{
  "d_model": 192,
  "d_expert": 64,
  "activation": "swiglu",
  "moe_layers": [1, 2, 3, 4, 5, 6, 7, 8, 9, 10],
  "normalize_top_k": true,
  "balance_loss": 0.00894,
  "balance_bias": false,
  "router_cosine_scale": 14.0,
  "init_std_router": 0.037,
  "vocab_size": 8192,
  "beta1": 0.9,
  "batch_tokens": 32768
}
Below are experts of layer 4 (counted from 0) of a mixture-of-experts language model. Rows are named router (the router's row for the expert), gate (a neuron's input weights, with its number), up (a neuron's input weights, with its number) and show model dimensions 0-191. Each number is 128 + 32 x the weight over its row's rms, rounded and kept within 0 to 255. Numbers have three digits each.
After each expert's rows: "gets" lists some tokens that make up at least twice as much of what it gets as of all text. This comes from a sample of Wikipedia text that the model never trained on. Tokens count by the router's weight.

# expert 27
router:149118136119159112109128200183150133134149138204098136132133211082155104172090107137078102142161073103127118137105157121140065140179157110113142127108186108164143036154124119138113141148158111093119116087089087142198092187123102167106125138145183134072138163087114128115170136118167134127154119067110147130051124096132105152150182157101108136090099150138141113142095164127103105203168145122114119126098091176124131148197124150132142159106170198076156134109123092186092073143125110141150102109114076122111145166157093115129100120157144114071102132144156074132156099190103205142
gate0:127132136126079151145088170072161120158134089147103200165098155128130127187123142090138122158170130114044126158145147132184122114179103162164088096161185092096100109152127086121101180169143127131124136141073171202146114124095106184167161102112195106096104144184123209158171122141143038163117141096119098090113145141077104157142180143138090157155161104145140118134119129132138137141108170083129128145063105193136115176077147117127137175126121155106120167102151181070116150187154081042142143142122104106096083143140108088140110114119125162090100096080129141101171124126148143119
up0:089137177144141112089062113150079139074114117145142153147140114137173141141083111150107096083167132142079071151124116160124053102082093139115055101111138120129094108137077137103178136138107129114124091168140102158138130131129138157105115171062142154107115190111072105201116052124097114180074176117157122115157113179145110133115122216175130149151151139199143158090128161195130119111112096196108107178133101148163154157152190127120156162077132123138122139169072087164138156119082136084148192108108112115171181135162141139165100076128119100126131145100147091158138119195153114115
gets: " |", "\n", "\n\n", " •", " List", "s"

# expert 92
router:115166124062103140167112110114165175182113136182127086143092129099142150109142187121163108090154090058077131075137137152093156087141103129159104119108122118202138147170214154139130169175115168096137173100182114131108153188130087137132163119098117179116151136148090095153123087128138120089133172127196069149178075113133156190116158060085169125171123140169100154130115144117143165087159138141098112113195148130141144111135176101119111180141138102100143108155131150140090148163164172114135038137149123119133080144159064143173117180201133108161133131123094095119099153175147112137
gate0:121088114167184136130102112142103155122159135161111125117084120124152111088129169150118161094118107101121140111117119098111142096125136169068164094100197110101108124151121090068191133160116146160152111163107090113127173068126124137083142188143123088096125158073137121097086132112115130045135129074128142132165158147129069127128103088168140104149141099136115125122096170136140115097130105176156147123145103103045117145147138132106178189096184127157127153062083118173150182103143133103204180122098043115147153083092126159115169144155124061091147155120245125111084098138148088079
up0:093136127134129145120169112121087134141162171134111137129159164199116099088156112180123131158122087072095126053150094146109152111100094121094178100088157153162167132168192156045138148118135105181149138092148091095127189162120085087117111119139157098073125142144080100135123106125149177082130149095194065111104150110159153167089069099099111173148118150139100127116136171074112138125135166166131175133174086091097113156097153160160129171139104171129113180118121154186167158085108142143138144182154070155116197152077127105181104142150122150125093135180105106165169085200097129123
gets: ".", ";", " the", " a", " The", "/"

# expert 186
router:187113097101121126135208069152077150106200133170142165105133174080135161128153105121142131113092036128151107088081171144148054149123147111136159112143132136121119115107129103167161141117122105165094161088069129064130168111170095114149141131104155162180110140124117098112145181176133166129124127107085098074113144178129068189129082102123096120097100095140205125148102068059143118153150143091117138120093186116128164156121134146108100060117104124053154081101130082083150128109111112132122107148093142137106139086070161084102113149114065096170158154166138126118165102139132167165
gate0:155101091105180123143122134157104120188133087123130134070068155095140141136172114108133130166120164101154109120074101159124121106061142093180144126147137196058125131186119143194096092096121113175125080089111150142175127148093091142100080151114127080164092184158113153123147102117145141116150135184084102125106116208101103117162143124144131145130113107113172177176051115133119074167070145095075141172199137075154109134119133093123161147155109096064127073132150148102117140132133130196138143098127137062194127099128116167151100124172071142145131116152079196119131084105100108122
up0:129131128080090104164118132096087143148154136179107138065085178118107133128152117070113138181132158114130108157122133123133129094137118137158128116146217183122150118174141118126109073121086101194132089160110124123164172093149110102105118129133098094179147169140134132092137089169176119098103143131211056172118089160096134160169102111131085074166103152156198155087107102125127112096083188091133142105160153070111092164119124166084118092124135108109104140111150130114185220114125123147059118150129124101107166102069169143125129155143152146191102112183075141147122087122069188077
gets: " |", "\"", "\n", ")", " (", "\n "

# expert 10
router:075108117039137099134166141148107198111157166142147108129121083116127137094200123140094137084139100140167126059096104135086088122154126117137141152142141131127103152120158145150151139147087135122099137125145115138058139128124205143167132146103188096102161199082160081115159118137137178144132118157122115118031136151194157087180172119072171158162156149120116125081144144098117152072152134160101113109137143135159145127117112123161143136143175103148121162166143087089131153148136123139144084133131205113161091127134191117160079112141165176166129179075099131181226189112080116137
gate0:130134143150200146157110140138108105165088121133053124103091103092130073124138162092151153073153131088090137126154089144095125047137119123138092081145105174117121232109173139170084136124140218127127153099192088110155093077072136148139177122111178094143099115117133105106074184155138124112063124172105116121181083083116110134145177158094130110193129133119077093182113168135166154140127092114133128106146162144113190129119161109112093125118169118109124130182051123116165147158125131108129117135165111130158115144131122092165132153189059113120091123137122201157118150095087094108
up0:135159110142103126113138123115101127151154094089137097130144085101142166130135144153088166147109141179072132136091150083147156135158192134119146085132144116133113097177105065083149190192106085170150105123118189143054138170186092117138093098133090127102149133152140162109167082076134114099152125137111124149130137154083174130081127061117153101081100110138092133104076076195098108114106165052082143109151155143084157125183096038167213203167129138133137067092149139139146092069114159105146157091135073093138112155128116110099168100120101076117148134132144116091134124156165116128
gets: "-", " \"", " (", "/", "–", "'"

# expert 78
router:093122110195131190075139164128111106109145161085094155147117127093136089102177057138068142171116093131055113045068195111087134149077121090114102138097111110162103095142165182116153138130169120094176097152068115129160136157134129123142089106073167119103135153118106148113124076104143137070173121135209148089050097151119161166123144118081171155149179108092125147122156142153130156112136146157120125133143077148113089124129120153156164139136140134143143157149111138160164158039107130175178172118122163088153138141047184148109135145181155139123145103182094109117144140140167131168
gate0:071111104174133128163132107115151110052221105093129129175120135089123181119145144176135162140125086126168129091123121073140135119109108149091100140137166077133177121127091139137140086164068168117117144135188184185108176105111136057104108099132119116137072151113118122140115086140099115131083106138153102129125118103118148138110104174156113155134185179113169145113164101088081095104144099121147168175129104105146052198114149160202139156060102163126125225118096088103088155176149163128080129069139147159122117145113119113128076162133111159171139156181143114120149107137201121095
up0:137095135092082116158065081164200109139137085142185064088202159148169181190072123128119180133140158143076109144114137118147194123109101116126140133156188123154171074122145144114099132178069079107097135095188147179121123136194081144162098104157131126170140087184092144163114106136167032160131139165130142085172128158116171160084124127149159103162123134099153151117063075134123138117107152126100125150129115141137181130097099151140113117094166129099131094151105198131086120138101141117092137155170143141116084135140109076098120185128137118160108124142143144139187157135159191091
gets: "L", "B", "A", "N", "S", "M"

# expert 91
router:116160133070111125116146108119194129126094052121110133183174098147125112137133146082119086179089168136113128182145114140110107132181209084120048116134130134145150129113184087127046115111090132124147109120172132061115134134091158088176072116143118097104140169158134128161125123147056165090125105104110064100109091147088147094143095152150162146118119120135056095119141125134139084117153141122120125120147126138068199104087152094127147159117126133107113198164094136166146078164109192078092077137075112099098126098124160130158059112131087121165177130156150087107098142124149207116
gate0:177136129077132086157054108111148128172092123114079118120129180108106149128113147163104143095151119073176155093100084138184131141148113096123125143085163115082135185195169088068060092173131117175176129159174133136167111160074192151147152150069107097146131088166150135099156159124157149151160125133089169158163163134115145100172126061107132122080157174137128128181103121116122150119091143101109117165100086140150153112178104097074109127191097115152134093087108157188200093133103169150127122069124106115151127101157074126124108145201141088083115117128144193101138137131184107117
up0:119097116166133119094124070090096149119144148133179160153125101149186126131105112096158127146134137226152148126121169122084161105116122126090133169150083108164169173143102131183165164070137051135101191126084141109067100113153125090109160080138107124108192123118125139077110099104110113122118142125161118119167128100093141188086089157109108218107140078084119107074150177120149096106115135104119118136184102082146054138100125160117131103174178159090153145147126146153140128106122117115115141143177144165105063167141180104151147038077098180131129153089087059112074119133129137104
gets: "t", " p", " t", " m", " i", " e"

# expert 151
router:171145151062134113159162068097066122113189177119149146133101132124130138151196128161100087132108113166151180065157138094162103117104157102132073114067120129107097147063139161086130136060099118125111128085136118164074116097125110115099147090163093128206125114147113060086119122120100137201175134116121117106111146151140111147119120123102082161112151102119189144099149096097149159144130143143053169097135144094158135156063134130155122070161092144145172104132160179031129143135097091129115130098140197168049118162093153101151170146123142158133101129090110116074115080136101154119
gate0:101114118085116131105126144147172075147118168109168154156140108078152158166100117156058208114154090118094137153098127181119145114144131138174159127104142129171045092165140123087113098179102157067130107111153201073125125078081134145093174133130145131110132173122089125107166119110150135158062164121113130107177193139138211142090166096111082135107078117199157173127122181084097119129113191155103158178088142134104145157103122119091069138101135173138100127143111149151157108155179137109171184190123141123094109140141152124126140128106104145144075098191105112136100137158070184144
up0:102176160094132142096135108106192057170086116111160187138175111081109133109130123153036205115146152124109135113097140164137182126109134135174148074071102142160065116164139041092124130143142084069149152097150157143148091158078113166145128085168130095146111149124081100073171130118119138150090134145130091125160157154129178149072192059137146100094104187160111149175103141090093096114102186145065164192140186145112112172120175110108119124136121128171123124162156118085139106095136147119157151143107134113076129128136139098124105120146104134161121150180091152078119142145085159088
gets: " of", ",", "'", " in", " was", " for"

# expert 51
router:142166172175197095152149116159146152143149158093116121171076124117140117144116096132087083136196102083201129218150143090133126121077100184142120122103114083106166134161140123122137108111165123126147128117143154154124128115129130182136144138101101073110129109145131123083153167129123112108134103148114138105095121147159112151060079071047063139085149171095090193116082093091152121177139082102150124134126108128151143130126112079155229130082099149139143134133114184075122138094130094096100118141070078112160205142126101100116172158144166130121127158109107178079121181153171066087
gate0:155033144088069180097154126149153131147176096131137150134096167158146141052130152136147138116140099095129088111160149120136128102183160090177106174128110150135135131198100117190126091219077108120162074126101126087095105093123142119177131189113128120114105119132117097106154176140128153123145146089122130143118095153110115115177170099177202101183128042144124097131129138140123097102099131109080164182076156128113120091149179125204106106154134102140067115113085058113129143107126118178165125075104173066163076094114170131112154112139111115106101152159117109113122151097084161101
up0:119159104151115110114080188119113100120075112150169117067181101131129099169140056071133124094123207145096118122094119120105129120125101150103140127118142113139112110098125103089156169108176161104110150110106087099148188123129126071091069092122131141121117165090140158181113066114109107138121161136198148107135158125158141188142133151122104186130115202115177073143201114102065168117111163176178074081155171153097076159106078168099095087134133148120091128147177161172150117215083112095128123202118106141095139127166093120092085131105127120117132094094117116137167102134133164167
gets: " of", " for", " with", " between", " in", " within"

# expert 152
router:039116136054098153131153138106108095059117134126144093173158102079118111126144124164133152183094143164170147064089105162113110129136159125098151110093070121136087129133078165155195161088106138098118110055181103116113128142099136101130115108146046176141128181123087134132130094125099127089109126098162132175086152140147110078117124163169127071132135084121138127130209106166122122112114086082127146085161078129124150086097105146160204150081188166155074068112180094149127109088091105106089196140136165165130157121117137131117090155131105115169140159120163116092111120155111110185
gate0:175120134115069160110081185115112135147077153140086074170129133128159043147089201117050169105107121135083149122121121089114143102126176137152095128118173131107088111201120110105192166146120132123162146145158125111110104135101118129084101137104108111175153147153141142132181107139139123090158128098145163111138048163094114113192098134114132119057144154186128055183120193149092128109074089148134091086162082090117146105168138090102124085138139116140155093101119132118149096053148123062172107102125123095152133221083170124163177106190128115137140128140121128159114118121094125140
up0:118116121118107136175112125158162155121124122181087134085059163169213123146155122083095153122146082125110110168141119160131083145132185133123125098114127196203132157096119131169083098162162172118121078140134110167173155174117138104135171102122176189139109120164131104131112100171147198142132168154091143134077115132151210135138153157155182116137107140119108159071178148171148119130116111130137163167140143102159059142095146114096122114178137180171068110111157086074089191124105134076164167131163134085145101122178161104108168102057097188172090152159118147121124119094164103126
gets: "h", "o", "g", "u", "i", "an"

# expert 21
router:077086092071122180178134180169111188110110118124073079139116184140155095106093135085109129085168086165168100158161120138147147091127137134149090162112112132097191177186154149134110144131114137140145117116188204116147136073117132088148143107167168114152178182158140113150090123124128147101115168151138060094092081127135121135116156046027112143165159124130153134132120165073112215070120085111124145078093113134129148155089142136138144143122160119131097150125118100071121126146140092139106093133091171108182074138094162107138123131103145186146127140103063171140170146112102085092
gate0:052096111149145162063067126109104167135162141157202107075116139133102127077123156136118093168125127175135116125109142147098077119110126171157132069074124198129131102074098147175147190115146119124038161122093124138126099188164100105084147153150067153147103137152114155155150163119141134084087134053131111177096127133142142155064139138133134146177115157125133172096153113155138072120197067146157131139165110096103087121128083144079106154138160150129126109160112110133125147131118210115164165133164156082060116128128172096062076188144110123099154125148119087107100119090103139105
up0:113107073136164139139093095137094121180102153144158125043120166146118129103058111161148090090107113136129115083094148118117170123094066121135129133066110077111178111103116119162104124144133139065164076138165091092128179110116118159159171076109104128134079116142150181096162114115087120142060148112059115154118107135185127153136142127147138168175094191134140124139147137130136135079133149106151118165135081117146038160138057164116149074092136150094071127155179154084146101138104123116188133084124137124079098125143106133103118162134133167155175230147104169135159079069177134108
gets: "-", "'", "=", "’", " May", "ft"

# expert 98
router:154088124098122189148140137086137120151156160181122115179160166164112114098136110130150120131136143128212074119047182143165159120124132135152124108135158087117176133128172130090062132075123150137177102152080089127181123116090125156129131091172100179133205147148141146113134126133101089128127135125142076088143084082148015085138166179153156107133163139141133094167147082110079106157142038127122156076098087128133164151104116149157126102094163125103147088104083133081133174093127121143062091123140166097141117134121124123129182154117105125130153050187120114144098103175093175109
gate0:100183139083113141076099105108029099121085129149163119134126129077155134138118158143151166174108102168085130117070145115143116093114121219157082131072142084173106106150137120086137120136117148099152169141124161134125157051074101147156128155106103092150140173168158124166192117100084085119145186042168168122107104140129130070147112122174152133107147173132089070151138075097082168121148116110134139093140103184116122170130116149155181106161182154125098122149167134136176164085135112130115154170188109133094156120130144143144091156172134107117152099187164159141141070150098070159
up0:167120152109131075121117143201150107128153097132103175154113167122141125119144157162162106129084160130181175087216168133145081149120138142172138137165093182085187151104099084126110131173102105159160083157128119105094117104102195097151111115075125110162105128162105141075126121144056116154189121159120126155073145151137076109037139114061140174153117155123177157092146103108176093100133140072209177138126161118151089121173101128167106164144082137104068141122121150111065174117120104129138087138111159158130090079123155146137173126104156166118115137181150065117089166113144125114
gets: "N", "  ", "W", "de", "E", " a"

# expert 42
router:171190075114086105124107209066096107126119092084083099144163129115110086069142174114124056176156095120088092185133144213161128122129170136130142115155158182173161124105116105142100136163098109105134146145097109084163127149145134108183142093120127128140130147075138121140192113077085159189130166173159118103132096150092085044174135141126109116105162113102080125179088131139105122101172121144125164144151108086115080107135115155155220109124129156122185080111091104088136118119106112102123137143166199127132148093129143149126176077165145108141096142156083098169096101160097161157
gate0:160132106130182198112158072129104192135199125134120121169203050180101098116082132071130116144177122104120104157145121109104167118090135139187125159171139116185146095153116124138139126175115103119098145175134098194099156127121125132148146064164106109155162166098117121158151163173112098126086174108162081107164106109136171150113117080168123131198129092120117184143099095128107069151107143150178171146090179151135150100102188124105092148137178146199146134095065180104088126140101119118143117131161113110095125122081129086185098064136087147110140104133085134130146173079114135164
up0:155152116133112148072089114165115095145184088188168137084109142097153128188157124159142158169150177092123110113111117156095158070156080105094158086162148159116130154125194144161088120150146110170160181088143151082167145168195128076066119143158123086089142121131089152135082101114217138144090160148118128096116118146123110101130144110113158151138109148137181167119122180120128083114135144159134094169171098085149091214080155186193146095150136123092118150118155158178116161122120136140138223124158098129098134134090160072156190165066152126152108115124098122134175120108112121089
gets: ")", "=", "ci", "d", "D", "v"

# expert 112
router:126145143152118168176142116160083111140118106096083173109146113092102176106124147133081105124086085158142120123103102129070115185082124151133138142120125087153083063127157105094200144083112129154119174114107135086124161120149121135111157127084058097093144176161105115118111085041124185113116164092166101088082127136130128171114099173089132145100163076075158094157153145057111144186143082203102163121144123137102105128117144158148119198112086179105123128127110102152128139096093091192120146155121158138106103143114166115035061120121100172104142193066121091107185144117127130137
gate1:094136153137095130124157168053150088078168140146107115088051147116118104117188156087126172149081091120139109155151148087183080152098172125194135087126202119119119145130146112109140113153130139162174110131183149168081071119119123098151084156177158107116175097168115133150137146109173167106213094086112109082099120132146138095121120130097113092136122112091126116153082118183088084081155109132092160140153090090057126151151115146081099154106179125185095128123134090083138149137177167109150136153134150139172191173116154102097137141204170092117098115096152068130108169113101105174
up1:137161058138075087092153130141120060131103065125145134079116165126173122112144147140077153118148152058128091120161096130147145128101078089145098152143108098095181121171129125164072071130109159139159130108222165129130091106120200107125096058075099123121112075104105117108183145144146131155136130115092091082122068127155153151158105150119125113080132154085155110123126112096112152108138107159151159148124136123146077133126104129171083165117169183079159139187143167130087151131138120181107071108096159113144137138100088133129113110091059153146115136124118192163195081117197169195
gets: "1", " 2", "2", " 1", "0", "3"

# expert 155
router:177103152146094108155156181122139155115112146085115144148157194160108080123116105139128113123189142193139114143156135194148107170134170131163124102161125164141176107144214187169093169082097150125138168181112158085115145110111084130152062190129171112167115117153169106136202086120117129127136159172117046119105132084136072092151128051075086139079057151132131091139147125098126044109098117093131151130101130085131080136144174115114113096107141132152095167129099115159147127082141152090077064142122212134103116152165144142120120148128118170178119110124150123127111124136174138152
gate0:123113016144137161072152140157089134053138091063163096130124126142109119131087153110148127111138159110145140131163108077159067104170060174106137135166088117102150151143093141110139089109136085112131132139139107106194085147107155147069101135116086181095096145159111101172139118074171087141150093098138141155097131123106159132108072116115073136167104167160111123112102171096147188125159098200093137114122146147187125139080145167106167152160116145096153125096085145145101158131196076183094143137125156118104117158117118118099084134120112185108050096165133045149167164160112147159
up0:217059080173162125129153059149079111109132089129083128166165113144106168144152141138087126116141117124156188141157124081126080165102178161078120163127118169103148181106127116149113102134138177150123126145135087134191138128085111200102152093089112153141155135105112119103079106106103075103120069142099128166142139145141150147104060137123106183135121131127072159109080170075150185097127124102125087070126157124153153101100105108098158196190155156182140087071103143120157113107162079117140121106156122081162097109114135190083108160111079099187117117080164124127133072159112112099
gets: "|", " It", "at", " |", "t", " they"

# expert 7
router:151157131083159153109156142136103107136091119112136088121085109095130165141114111175139126184109120145055100069151115164110226060184094090103132088097127124177099095151087135095096169128137166155171114108148110172198153124185146112093134162211088162130161176131104155113106136120089083138058140100146111146150117096091068149152155124123098109107197165162108145203126144139059177096101107166126178138140110147140114168115122097156181162106131127115147066180113097105110158054160140148157177145097113105117144081111136113109169134157102161161112125161130165152129141166132149098
gate0:096154124100132102111145116092158142110120119112084089126226114150119203141182129141124152121143148131151105131170143121137188127185074149120191156133098081173155076163161141085079190156140158122136151099075077117159155108145125093171128142166095096103142151150124072133161106215125104150098106130191130102163170116090135162086187060141161129167120184121098122090172162114121127131104106111133132156124144194128163132153067118179109133119146097080104127093117084139128122114112139122141103193109155145104062218119102090101185175115145163140166166129134138159170131153124086145
up0:112148095141127110119161101030141157137108130064159141134171099025119117148172101056127202104064071129128097102098080096110097134107123118151110117146148161147111138120109128139182159133114110122130055136194181128115118135219145106113109100076114169127099109149112144156141133141139129146172150117129109076182112134167169168102115166161093193119103113125131107136144110122163202141149145126108091061121109130113155131159102093063131145138079091157147119180110132063154125167106113152081171144150125163129127181171087095134093108153096170141100131142145062146136109127071165112
gets: "s", "r", "n", "i", "y", "A"

# expert 189
router:127122147135109175130106104165088129144150104151123129140117192103138119158096078079126118093153157141163160116165133075135096092125147160142106136128134123091168145150085125153180113095101091082092084084204055201087138068135078115148104084127210138181115128139169110101163152130108131153083156137070135103073074117122083156125087147100062099070117150096154178145169112101141101175125096135147140121106129105144096112121124085107150147140142110124154159082091107122148155136092068127096101100154165147183133169068100087068134115173142105102105204118106175100085171129120078080
gate0:091160101054189098113152136156051092078199191202173146142143165145160199103097135107095169130114111117110131122132187139132150097107136138166167120142126179141140072135129144136113129084136111146112101088113142116112192098156129121078154112132133148086150163088085109083085069195157077120150129153149106117149107148100173174103162151124168081142124146132109121169175168093123142049096109140165109158141132108124113213099085135149139144157097161128084138158129093081129164101164135151119145093156130138078053114121117197120169166100143129130108155160197151132139144139124160101
up0:153121104056136073132178163103072124088126091136171200170133152148154155122153065095083123112110122106122138099148095095149117087097106155178177089158136175189128115105184116102080095115148101160131104145139124107096142119123134139129124108155126132136152200058125089107103039174177163079140125154139115065130165098150158203202099096162127088145089170154102069196144206125118130087133094108106119145132137140119144155072131111167134167094082118095122111137080066133159168134158088129115142120138133114118122156066123147101165162111106160096136112163108156082126114141110167103
gets: " of", " that", " former", " between", " genus", " as"

# expert 72
router:099160150160085118183086086133136128127099160111112165172140071129085109126130111146156075128082128131165133190045124140121056149062158132154093145100130112059125137112131128109066159147151150169070147094125131150167119148129134133138074172123148125094124113107122144162102174146140146117086071200108103108167140125150160075133105120056140177109116146143073062150122153150108070079153156167113111115094122129172120126162114090112125139168120115110136161154106110113074056197170117055130174149107155162122123163138105125181136087154159163128150061130104149080150092123096196117
gate0:131117146127108113127123221141166147153091105136137077063084153080165089143149183118112119110182080121131087132149143190136140109117117159169130100100090130118077145094140164064113124123125150130179113138167090213149142102086168134124095139100125158179098182133165142123127158136126150133139153163117117169110032128147134128111173119143123149172105155072159168113137172152163156115197144115079103130096125137090119117128150113134145135123134187137104094141067151160163117100108148116141109086095130079100184104161107198136185166085102127176053135161182188167067128114153106160
up0:167158094062162093126143105090092112051129130096145106110181098177116220047144149119170148111049123095131110055139128140095114146127101108087148148137142184202120052140097173104149162100141114129118093138127128108144121167164077127118141097130090137130088166109095072100150096158157127101102138121145137136094138106129129162112123134146148134099195073162123107112147103100130093175098156188116157135134168109111114134104117138123095115108143149115169091145166083120146145084086120188099119143225115127178074122055110128113086087150089091111182156094135109142167145135120156078
gets: " all", " met", " more", " so", " much", " after"

# expert 61
router:146144136111123126167119143134131157192110155112127101140178163132111072088195196112141097101099176115135140137143113122137148141122136088168130136159099101150039103177125083111091146122136120114071136165168091123148104141115139110108111101104141133156132106113168103113132209129064131129174131154131130109172122121189136135108093077148154148056107152150133091109149100086211182128138184142121080083146107062193150135093158085104154071156135155165124074091054142132130145091078185096136095133121106147140132152152130091179089141122110170141078184137166085052137081150108137166
gate0:119156108082073162056211095065088088108156091137059130084135141114170151177167140120155090156141131156133174188126123090154111143128102100157108182143164182101084112132098142114138162064196132133122140132074167153165126140171118102160168175167111127083110104109168152074130141147112127162160152085162119129170167093134125141174063173091122101112118100153183124165098074112078102134094145143147124113179081167117132202083169131099087165116124143086159130111126144207135120180126091116133092166104152107137115125122144103107156088149118124103111135153098104073123120170104091164
up0:165165128110143120158119116114144129140123093123120090107131140128080154102144152146134155140166166161117098052099199158156095089099180094154128147080074089077113148181157098123094100095138116122136114101135128157145133128088141155162136106140097083172102087188123097091131144162134130144084211122086068140145126139099129108110147150172184118141070137130137120153081115089087181147115119119118101119079074106138120125066144125095087102151119086209112111138164104127106130173064132088074136090109117181131094136178073077110070104147098176153045153101128078077091075077142138110
gets: " was", " been", " This", " were", " be", " is"

# expert 187
router:116143074018066178121121161076156161129121113108130093096164127092110150137154141099119164139129157178161106101125132189166100171122142147121079144096139171139151156152143087116082144127114123172143151159136128130117143146109084134148138113145161115111155181093137100149133080141107183165110157122138119144159101139162033060169173117089132109126090169041105144069093066114121133156129092111127173121191117092089099166139092104167216162108126096098108114095163121165154120183159167145173074116131224113117117153125133134127117137080102141142145114176174085134145128125157116127
gate0:130136128141082113120109136128105126102146158124144141101196133071139127128109107095081157096141168085153152070123105117156171213115072123108123179192119097139151130105093170093137178161112137102140192105128136069097072085098128134072112166170146133160224107136096123172165123149123045091113113151185108140187063146148154140164082131088082099090119148148154097127183157156171129104097088107122125123127113087106132105126116129151151129129101103104147153098162123123123153153188083123133193146088156126076139111146136102137144087143141175065172093138156180134142147076142214133
up0:133116111141116123158158160121165122131134054120142121108167102104077099159131136107137161103187180121137157146070084146127159152156081150102167097144106108156096113094113181135135155172175089098143069125141132088069142076141086150077109153135136146095190154070123144206142105169090079175123122137204195081190141127164180133178098147092098071109098117144082073148130150151135128180084165137138176151158155108144130169097093119121160119099104166093144092150167132080099112151158097075123188135091124160137121154079079176124153160099126175092156094114116130117125170100103166135
gets: "d", "r", "na", "z", "la", "pa"

# expert 6
router:159079126160130121149141084142101142131142160182131071113135154130111121136141075121151181091120117008086180116112073132099212176178121124147136164193115144158143148149111139132105170150148158095129114132141057155081183110142127136124137061083067128144142078123171138052132141125105160040183088146181080144159157111124126129130113053154127129205128148082151090089121071105164129133130124137136117122161099120124131144121141125154051131155119102103118112085184164159104173082177136149166142104113131136134116082100119132135135115174099120143115113170107083127145080126113139100
gate1:105140131140105035119114100079133068080166125099175128065141130120152218088155075079152177099105169128160118128115076113115161141116091102153129146162148127152139059088126151100138120132144121088161138127195139076123152183141137096101120173107147160146202079125061137107122051158148088146133108095154101085139151119151140159169096128117073094112108175116112167188143128106134145111090143092141100126080152135163163141121075128178128165100165179071145168164091115103114140129126139143133136085142145158098098116130108076105111190127130190151178128145118124187161117156126193092
up1:153151133121112069146125098069130128050147154105180135116147129152153218142119090069172136122132157168119117115149079114122140135103117110118126142157151148172120027081131118101164136053167128104131144116150118081093161158135126114120180099069130157140164111122084171088088050169160100147134084078165108079185168117147159197163098146135094128096100138099095157184153121118171141094100141094174125102110126131136120148134086122179121191105176170085187166162096146102140167132138125097140111105134096129111095084087096121114108169142137182151171088137124125143121079153150186092
gets: ".", "\"", "=", "”", " )", " ahead"

# expert 13
router:116139130182092096135141129112146116118100227144044173069128171149111109147082131154150134094163148142189095078162130151104147110117118121121120046112144086148182115139101112079110160126120130101065112092115151115154104142143095157132133098070088149143095065063146138165203077160090120076132084168136061090082141174121095158175114095123138131094127162132118121126128178131127141141144123096143107178123161086149161151172137104140145095095149180148125100100070093130134090136160108104086126152123102096138168080135141084181145123173188089152136090197131177141159110143101146087
gate1:152122152171186155169123136127113113104163142160167111114109112140183082064131121149112169136160108172150136132074132134135180111099104103158169199124064088028105158119102171136166127098124119105132146079119124157147068138106147124121118118168129085121156142105092189143140115131130141129147200166118099159093085165176135084138114152139085096125150122101104164149152146164197105204141101130101121196143137113108141055125155122145168141067130086166084190109097153100091112170119129132081141102102153131138153038125170131139123089120144147122138142093107209121160205115091125148
up1:116107107065119154118144081129102134082155119103136142117130147104115132147135153076128114135152130123118101092128143134140161123110154088172116160133176168144149145136136115113184177080151123141160096102126149114126202067095103140144197081122184108152147204156159160085106134110166130089112140089178122145115090144153152172126118161093094149141140143089154128148185094105135107151144076162159172096118167100100099156131093213074111083109083082145105163154170176129142178172201078101113131161121189172109072142107193094164081114130128197140211119097157102125102150097083172131
gets: " |", ";", "|", " a", "°", " access"

# expert 125
router:227124115101089157113111135141145166128139141123120145143134175152119097119133099117050160083159151084135125145099089165121039126151189156134140167152102091191086126089147156133055143106095150169146090132165108146116159073115110136133149121103092152137076200152139138127124147127117101090165079173127147131071096084088126133165102092157103122083121116114121062176109152101147137090024113078154142139110153083104137172118131151104136137135097122150092128161135139101079111206089139154078072147131198076144118173163131115116108161139163134161184179173122128140130113109149096119
gate0:149056093159078100096135166136142128140162078176065118133110136169136064159134126123172071132123144145126179120125188112161105155106099155138157110089130069179149075145139121099130073170122125136074134128054104134160132093150099026154141132136167180120149133113125103127115115159132159160091154131166133140087133104116091135107120156157110168161136183117178194161164083131092154109113112158186137166098158144106106110146132126066082057077137157187104151168089107141143134132137124142122143188140158138096195132158207112158113113079156131097158094131113134105153177192103144137
up0:090180070142099087192146104093144145098183126130095137124127172174150151146133125118150181134135121156140145132178160143104107136136118185192140118048134086167134113124126093081120121097098117128120124162063124144159198071089080052156116121171170150137108169123105114068121146218110130139086153132136119113087120125101121255114198123155073083186177144107104144139128122101116101125136160118143131154103144147099139135115156123166113129085138141140091158126076126089109176115076166109113115141092141131087122131116156194109156146114147134106121121168118125103163174189111176080
gets: "|", "-", " -", "=", " wor", " newly"